From a checkpoint of a small mixture-of-experts model trained on Wikipedia: vocabulary 8192, 1430M tokens.
Below are experts of layer 3 (counted from 0) of a mixture-of-experts language model. Rows are named router (the router's row for the expert), gate (a neuron's input weights, with its number), up (a neuron's input weights, with its number) and show model dimensions 160-319. Each number is 128 + 32 x the weight over its row's rms, rounded and kept within 0 to 255.
Before each expert's rows: "gets" lists some tokens that make up at least twice as much of what it gets as of all text. This comes from a sample of Wikipedia text that the model never trained on. Tokens count by the router's weight.

# expert 3
gets: " the", " a", " and", ",", "'s", " his"
router [118  93 125 128 152 125 118 175 156 129  80 137 188 126  98 159  91 108 160 135  99  87 119  95 113  95 113 103 127 132 150 154  78 121 166  69 130 103  84 145 134 156 159 176  96 158 122 112 112 148 115 141 122 111 110  81 133  64  79 184 161  56  79 150 132 138 191 151  94 116 118 151 105 171 107 144 150 127 172  92  79 126 118 139 141 153  98  77 148 155 191 157 198  81 130 141  79 178 112 107  75 113 118 152  68  64  97 139 110  94  84 139 188  89  88  90 151  75 168 151  77 119 124  93 121 166 126 114 143 128 155 149 125  47 120 136 116 129  95 178 146 115  94  75  58 200 130  98  48 159  94 108 112 109 155  60 113 121 139 151]
gate17 [ 80 158  98 157 215 114  92 101 145  84 117 132 122 146 116 101 133 114  86 146 131 142 175 124 145 129 159 136 161 114  65 127 168 101 132 152 145 165  79 153 132 135 108 134 140 146  98 166 184 146 145 164  92 131  97 107 152 130 146 120 137 103 135  78 159 108 200 102 133 138 143 179  73 141 155 186 127 160  87 107 149 111 176 177  94 117 126  90 133  78 135  94 110 107 198 143 127 165 101 128 120  62 167 193 160 108 117 175 167 197 108 156 157 157  57 155 133 134 122  95 174 130 158 131 123  93 108 110  85 178  91 114  85 110 170 109 108 137 164 141 136 103 166 173 131 145 141 172 162 103 134 121 186 110 153 180 118 128  86 182]
up17 [147  71 124 102 130 151  98 132 185 156 176 166 164 153  35 145 114  74 145 103  97 147 157 123 115 130 132  87  60 128 161 189 105 119 180  79 128 133 215 119 140 130 143 150  95 144 118  96 110  55 139 113 139 124 104 117 142 149  66 189 143  88 112 121 124 122 166 185 161 131 114 102 106 136 105  92 104 126 109  94 104  93 102 136 134  92  65 204 202 107 131 133  95 139 179  87 117 180 120 128  90 198 106 176 179 142 127  65 160 138 147 156 115 153 160  98 114 111 139 145 143 137 126 144 153 130 148 101 169 123 146 145 122 126 162 146 125 112 161  60 142 118 128 143 154 147 137 168 140  49 166 155 154 137 134 161 117 150 139 137]
gate18 [120 141 156 121 165  82 132 138 111 138 106 159 158 131 121 173 120 145 100 140 104 147 110 110 151  73 142  80 130  98  54  88 126  96  98 153 127 102 160 135 106 127  96 139 136  63 154 171 143 155  95 109 160 153 195  80 182 133 174 137 196 108 149 115 118  95 135 125 120 170 126  68 127 103 130 125  99 154  90  95 180 154 175 225 157 134 169 150 120 130 161 101 146 158 182 129 100 111 174 137 183 138 165 138 196 109 138  94 150 104 141  84 148 109 150 110 139  83 171 106 120 122 144 169 181 176  58  98 126 131 132 173 108 116 118 139 150 132 131 145 165  62  86 192 131 164 117  98 145 109 145 182 120  64 165 143 182 145  94  88]
up18 [137 127 150  94 134 157  97 141 131 148 157 164 170 121 161 154 141 108 131 163 182 145  95 150  97 149 137 144  97 133 102  98 148  83 151 149 134  93  77 199 122 119  94  95 156 146 168  61 125 114 103  72 144 139 121 109 126 111  84  77 127  92 174 125 169  91 134 196 152 147 127 121 105 162 134  93 160 157 181 102 137 146 133  93  66  95 128 147 132  89 132 168 121 144 166 144 131 122  81 116  53 196 161  92 117 151 127 128 124 146 128 125 166 166 155 169  87 106  74 140 158 132 155 125 115  75  98 101 138 167 134 157 142 156 112 116  87 165 139 130  94 177 134 156 154 104 130 133 143 105 137 128 100 113 156 125 103 145 102 122]
gate19 [ 77  89 105 110  15 125 111 106  66 147 168 173 102  80  88 165 137  91 126 140 125 153  66  92 149 154  69  81 150 149 109 151 187 107 100 102  89 149 167 184 115 109 190 136 153  94 148 103 117  78 153 174 160 146 161 139 115 182 147 115 126 141 177 107 117 104 144 135 152  79 126 159 107 124 112 197 101  55 109 139 132  97 139 105 127 103  94 133 158 118 134 121 163 133 110 135 155 102  79 125 126 129 120 120 130 144 135 131  98 143 116 192 115 112 161 122 136 144 163 123 144 103 143 123  99 143 145 131 131 162 122 137  97 126  90 101 153 104 131 114 139  99 103 134  92 109  80  57 100  68  92 166 104  86 147  95 150 138 179  66]
up19 [143 157 121 130 119  71 126  99  82  97 121 189 116 133  83 143 144 121 121 160 146  86 144 126 148  83 102 130  97 121 106 160  94 140  65  84 159 153  98 129 170 125 143 107 120 137 194 138 132 137 116  54 133 162 186 110 122 136 145 163 140  74 195  71 158 105 139 119  95  84 171 104 148 161 130  67 104 128 122  58 164 110 123 112 111 114 112 129  49 171 111 188 149 207 117 140 128 142 117 115 166  95 152 103 124 108  80 113  91  64 110 145 166 107 167 128  93  93 148 199  91 107 109 145 118  96 137  81  93 194 129  96 153 111 131 110 154 145 119 107 165 101 129 141 108  93 170 165 129 101 122 146 108  96 203  93  80  75 167 153]
gate20 [152  87 137  91 145 136 147 123 123  86 152 124  98 173 132 156 124 147 152 143 158 153  94 107 124 100 103 103 120 136 136 153 158  95 128 142 111 160  88 140 127 121 160 116 173 100 114 146 120 123 126  95  86 116 114 134 134  97 131  97 111 106 169 104 115 108 104 110 118 142 184 186 105 194  78 159 144 225 154 135 154 134 129 163 108  99  98 148 132 178  73  93 138  97 105 178 153 108 181 124 152  86 119 191 166  54 136 156 165 110 127 135 181 155 122 142 121 154 160 120  87 169  99 158 115 119 139 118 112 141 175 130 168 155 106 134 131 135 181 173 174 168 141  70 185 143 120 100 170 112 132 224  60  95 133 137 129 118  58 122]
up20 [105 135  78  86 153  92 111 116 105 203 115 159  90  97  51 181 132  97 125 117 201 100 135  83 131 200 147  61 127 105 158 153  87 109 117 142 150  75 167 134 166 137 171 137 121 144 184 152 103 164 157 144 151 107  84 101  96 106  72 105 157 140 132 126 157 114 104 144 164 145 114 112 148 123 129 104 113 157  99 118 139 146 177 149  98 173 160  48 108 124 119  58  67 192  82 155 113 135 107 151 134 124  85  89 147 111 128  94  96 118 148 150  77 104 149 133 144  77 157  98 158 123 120 165 106 116  30  98 127 131 128 135  76 135  42 107 123  93  81  88 151 178 135  98 128 135  96 144  94 120 118 152 105 134 126 120 102 128 176  97]
gate21 [125 179  91 126  88 116 145  94 131 154 122 115  92 129 163 107 126 162 117 128 121 103 146 143 163 194 151 126 127 111 139  71 125 117 147 176  80  63 114 136 143 133 151 149 113 108  97 124 126 121 121 164 106  91 114 165 120 177 128 111  91 125 139 142  91 108 120 141  98 107 159 111 141 121 157 114 118  89 120  77 124  71 178 182  63 146 146  98 116 145 117  51 149 136 120 128 101 120  99 163 133 110 152 134 154 165 159  99  57 160  84 149 142 104 113  66 162  75 181  94 138 171  89 147  53  90  86  94 119  97 133 135 160 110 148 108 125  86 114 125 108  58 156 148 127 102 126  89 101 108 171 176 145  94 179 188  86 124 121 139]
up21 [136 123 121 133 123 144 184 169 122  98 103 140 173 103 167 189 143 145  90 117  47 129  91 143 112 130 121 181 180 146 149 172 191 103  97 123 136 135 154 138 159 105 189 138 125  83 103 115  75 154 107 133 143 176 167  53 142 145 152 178  86  88 122 174 149 145  76 126 100 108 163 122 122 157 148  97 162 160 151 138 100  80 192 134 121 168 161 154 188 157 180 103 126  98 156 128 104 131 119 122 119 149 141 122 162 144  67 144 114 155 145  55 118 150 146 110 100 158 112 125 159 148 133 154  84 133  60 187 150 177  68 117  88 179 108 144 162 122 118 107 106 116 139 129 125 109 168 122 120  96 103 133 135  58 146 101  98 168 138 113]
gate22 [ 86 106 156 115 141 136 117 133 134  62 173 110  88 207 110 102 143 122  82 134 102 122 106 165  82 144 140 167 167 126 108 146 167  97  95  77 105 116 160 110 128 143  99 184  78 187 136 107 133  90 174 119  96 118 148 164  99 137 150 197 126 159 114 120 144  87 142  97 154 169 114 140 107 148 196 128 122 145  78  73 184 125 156  98 151 201 132 167 176 175 120 137 158  97  93 127 124 143 114 123 130 129 181 137 181 146  80 165 112 205 118 137  87 169 165  77 157  96 112 139 197 133 133 106 110 162 126 153 105 105 109 152  92 169 162 128 136 125 127 152 111 166 148 132 128 119 105 107 105 139 179 181  20 121 135  90 126 114 135 126]
up22 [133 136 102  78 114  75 158 121 131 111  98 142 118 180 107 148 118  92 131  91  90  90 116 209  99 119 126 107  84  94 158 123 129 116 158 142 118 118 131  86 123  98 128 123 127  65 177 122 126 141 155 148  89 104 105 117 117 156 123 144 169 171 127 155 114 110 128  83  94 179 118 124 137  80 173 125 117  65 132 128 171  64 134 153  48 132  89 128 150 140 155 119 125 157  91  93 151 128 118  69 128 131 188  91 101 121 118 162 119 168 101 108 148 145 208 129 169 141 146 123 168 142 140 100 128 172 153 105 180 140 199 174 159 134 121 175 132 147 101  92 138 101 200 134 111  83 179 185 120 156 145  29 117 123 116 104  99 122 129 175]
gate23 [160 120 105 147  85  95 166  53  91 106  63 106 130  93  65 111 136 142 134 137 124 163 135 147 101 124 115 169 136 115 147 108 103  59 117 161 116 113 129 137  99 132  94 209  87 139 153 124 180 174  83 178 120 145 148 154 102 137 124 124 168 110 132 157 102 123 118  59 117 125 182 160 135 116  75 168  93  93 138  51 114 135 159 132 123 110 141 136 143  99 113 123 187 156 111  63  96 113 111 161 145 169 150 184 175  89 110 143 137 160 160 139  95 142 127 215 116 170 110 133  83  71 102 133 112 120 159 152 122 154 130 156 157 158 153 123  39 157 120  97 180 119 148 107  97 125 173 111 147  99 102 168 190  81 143 158 136 150 155 127]
up23 [209  84 105 132 144 116  98 125 198 134 149 136 125 136 181 155 121 116 110  96 100 123 133 200 162 133 139 111 176  68  25 168 146 194 103 125 152 135 117 161 144  59 114  79  88 184 107 126 130 118  91 164 149 129 146 137 165  76 130 100 143 120 137 136 152 172 127  79 110  92 147 123  84 161 111  95  94 124 145 169 140  56 196 101 120 175 153 148 146 127 102 100 132 148 106  72 176 114 147 146 106  87  85 121 147 129 141 129  98 168 110 106  99 111 101  82 145 173 120 138 111 153  67 145 142 136 121 167  81 128  86 149 104 107 172 169 141 189 122 128 163 123 116 126 125 127 135 112 139 136 199  92 142 116 113 127 132  95 150  76]
gate24 [151 111 137 136 159 181  97 135 174  72 131 113 121  99 126 111 170 157 125 101 179 133 136  60 117 123 137  97 100 151 160 164  83 131  84 201 152 172 156  66  46 171 128 135 138  95 131 121 154 111 105 135  66 112 120  69  92 132 176 158 163 125 111 102 119 118  98 163 132 164 138 110 159  82 131 147 113 119 110 108 116 196 125 114 129 115 127  89 129 143 124 125 114 132 110 119  99 111 185 151 136 161 124  87 155 167 139 138 107 155  47 147  86  99  91 161 135 101 144  78 109 125  70 127 128 131 118 113 127 109  47 114 174 100 117 105 134 155 243 112 155 135  73  93  98 110  90 140  57 106 140  96 135 156 168 147 158 112  93 124]
up24 [135 164 133 125  72  89 107 126 146 140 119  99 191 190 150 128 179 140 117 117 112 137 125 154  69 108 157 143 120 139 123 103 118 156  73  93 146  94 112 184 110 134 173 153 143 201 143 129 114 130 129 155 158 160 114 172 102 149 122 117 167  59 127  97 119 167 117  46 114 150 110 148 110 100 101  83 144 102 133 153 164 117 111 138 121 138 158  73 139  94 161 100 133  89 144 150 129 193 115 119 118 101 150 125 197 109 150 141 143 158 144  98 145 155 170 146 177 143 116 174 159 152 162 163  34 141 146  99  95 157 147 125 144 152 135 125  65  98 102 100 128 144 115 148 181  76 177  86 110 110 128 176 106   0 120 150  78 139 157 136]
gate25 [154 178 155 113 140 113 178 103 137 114 102  90 137 122 129 117  67 145 143  66 129 130 130 142 126 159 112 145 125 201 161  86 121 136 115 129 133  94 115 110 128 157 168 154 107 152 181 140 116 148 200 158 137 171 181 139  71 185 125 117 131 194 123 120 130 118 112 165 129 124 132 161  78 163 139 153 156 129 136  49 166 110 174 148 117 148 130 121 136 144 146 123 125 118 153 120  97 163 112 176 140 157 110 129 158  91  90 115  95 133 107  86  92 147 159 176 189  98 110  91 121  92 120 169 166 144 107 155 112 164 156 108 122 145 103 160 136 146 155 110 173 199 165 100  77 126  81 149 175 104 140 189 159  45 118  95 119  86 153 124]
up25 [119 186 155 106  76 118 170 148 155 166  50 185 151 168 129  89  91 120 168 186 131 133  94  88 176 172 146 176 105 117 168 121 126 152  42 121  79  94 125 141 111 142 189 129 192 161 114 121 119 106 141 110 157  89 149 163 151 124 133 109 166 205 126  74 150 102 122 106 135 155 130 100 117 133 164 161 131 175 156 119 133 136  92 125 139 131 113  98 146 124 152  52 108 134 126 121 116 179 147 113 165  95 140 122 197 121 138 145 133 133 128  99 150 114 139 129 110 144 133 150 122 113 142 131  68 154  96 177 154 105  65 151 180 108 100 126 107 154 140  96  82 149 111 103 109 122 110 101 126  91  80 113 135 116 121 113 160 218 103 145]
gate26 [134 171 159  84 162  94  59 158 119 167 129 163 148 171 107 100 119 167 112 126 137 149 102 167 184 148 138 154 108 109 123 128 186 111 139 110 118 129 126 131 208 112 143 158  99 141 133 161 127  98 119 165 153 177 145 130 122 187 175 165 161  81  96 153 136  93 145 143 144  87 172 137 104 101 112  96 109  99 129 100 129 132 116 126  89  70  84  92 137 182 143 174 117 121 178 147 114 156 143 129 118 141 168 169  91 157 123  72 120 112 149  90 186 162 136 169  83 152  99 118 185  85 147 125 103  56 101 102 136 162 115  96 144 193  75  88 140  67  76 150 141 167 103 128 107  92 113 122 121 112 133 108 119 103 229 150 161 159 139 158]
up26 [173 122  96  59 103 129 164 134  57 160 117 170 174  91 113 131 145 111 123 139 187 106 157 183 149 107 103 166 106 180 161 150 118  70 122 139 213  77  93 145 134  71 138 128 119 147 133 163 129 127 186 142 196 158 105 146  83 163 155 145 136 107 176 116 149 133 180 115 127  88 196  50 117 115 117 154 120 116 139 163 153 131 183 103 112 109 150 125  85 138 131 120 115 127 102 170 142 103 212 131 104 117 113 107 154  99 150 115 126  76 110 125 168 162 142  75 138 170 139 185 166 104 120  99 132 134 194 169 123 155 162 182 136  93 154 144 163 117 116  91 112 179 184  97 150 137 127 113 141  37  56 154  99 135 117 107 104 155  44  52]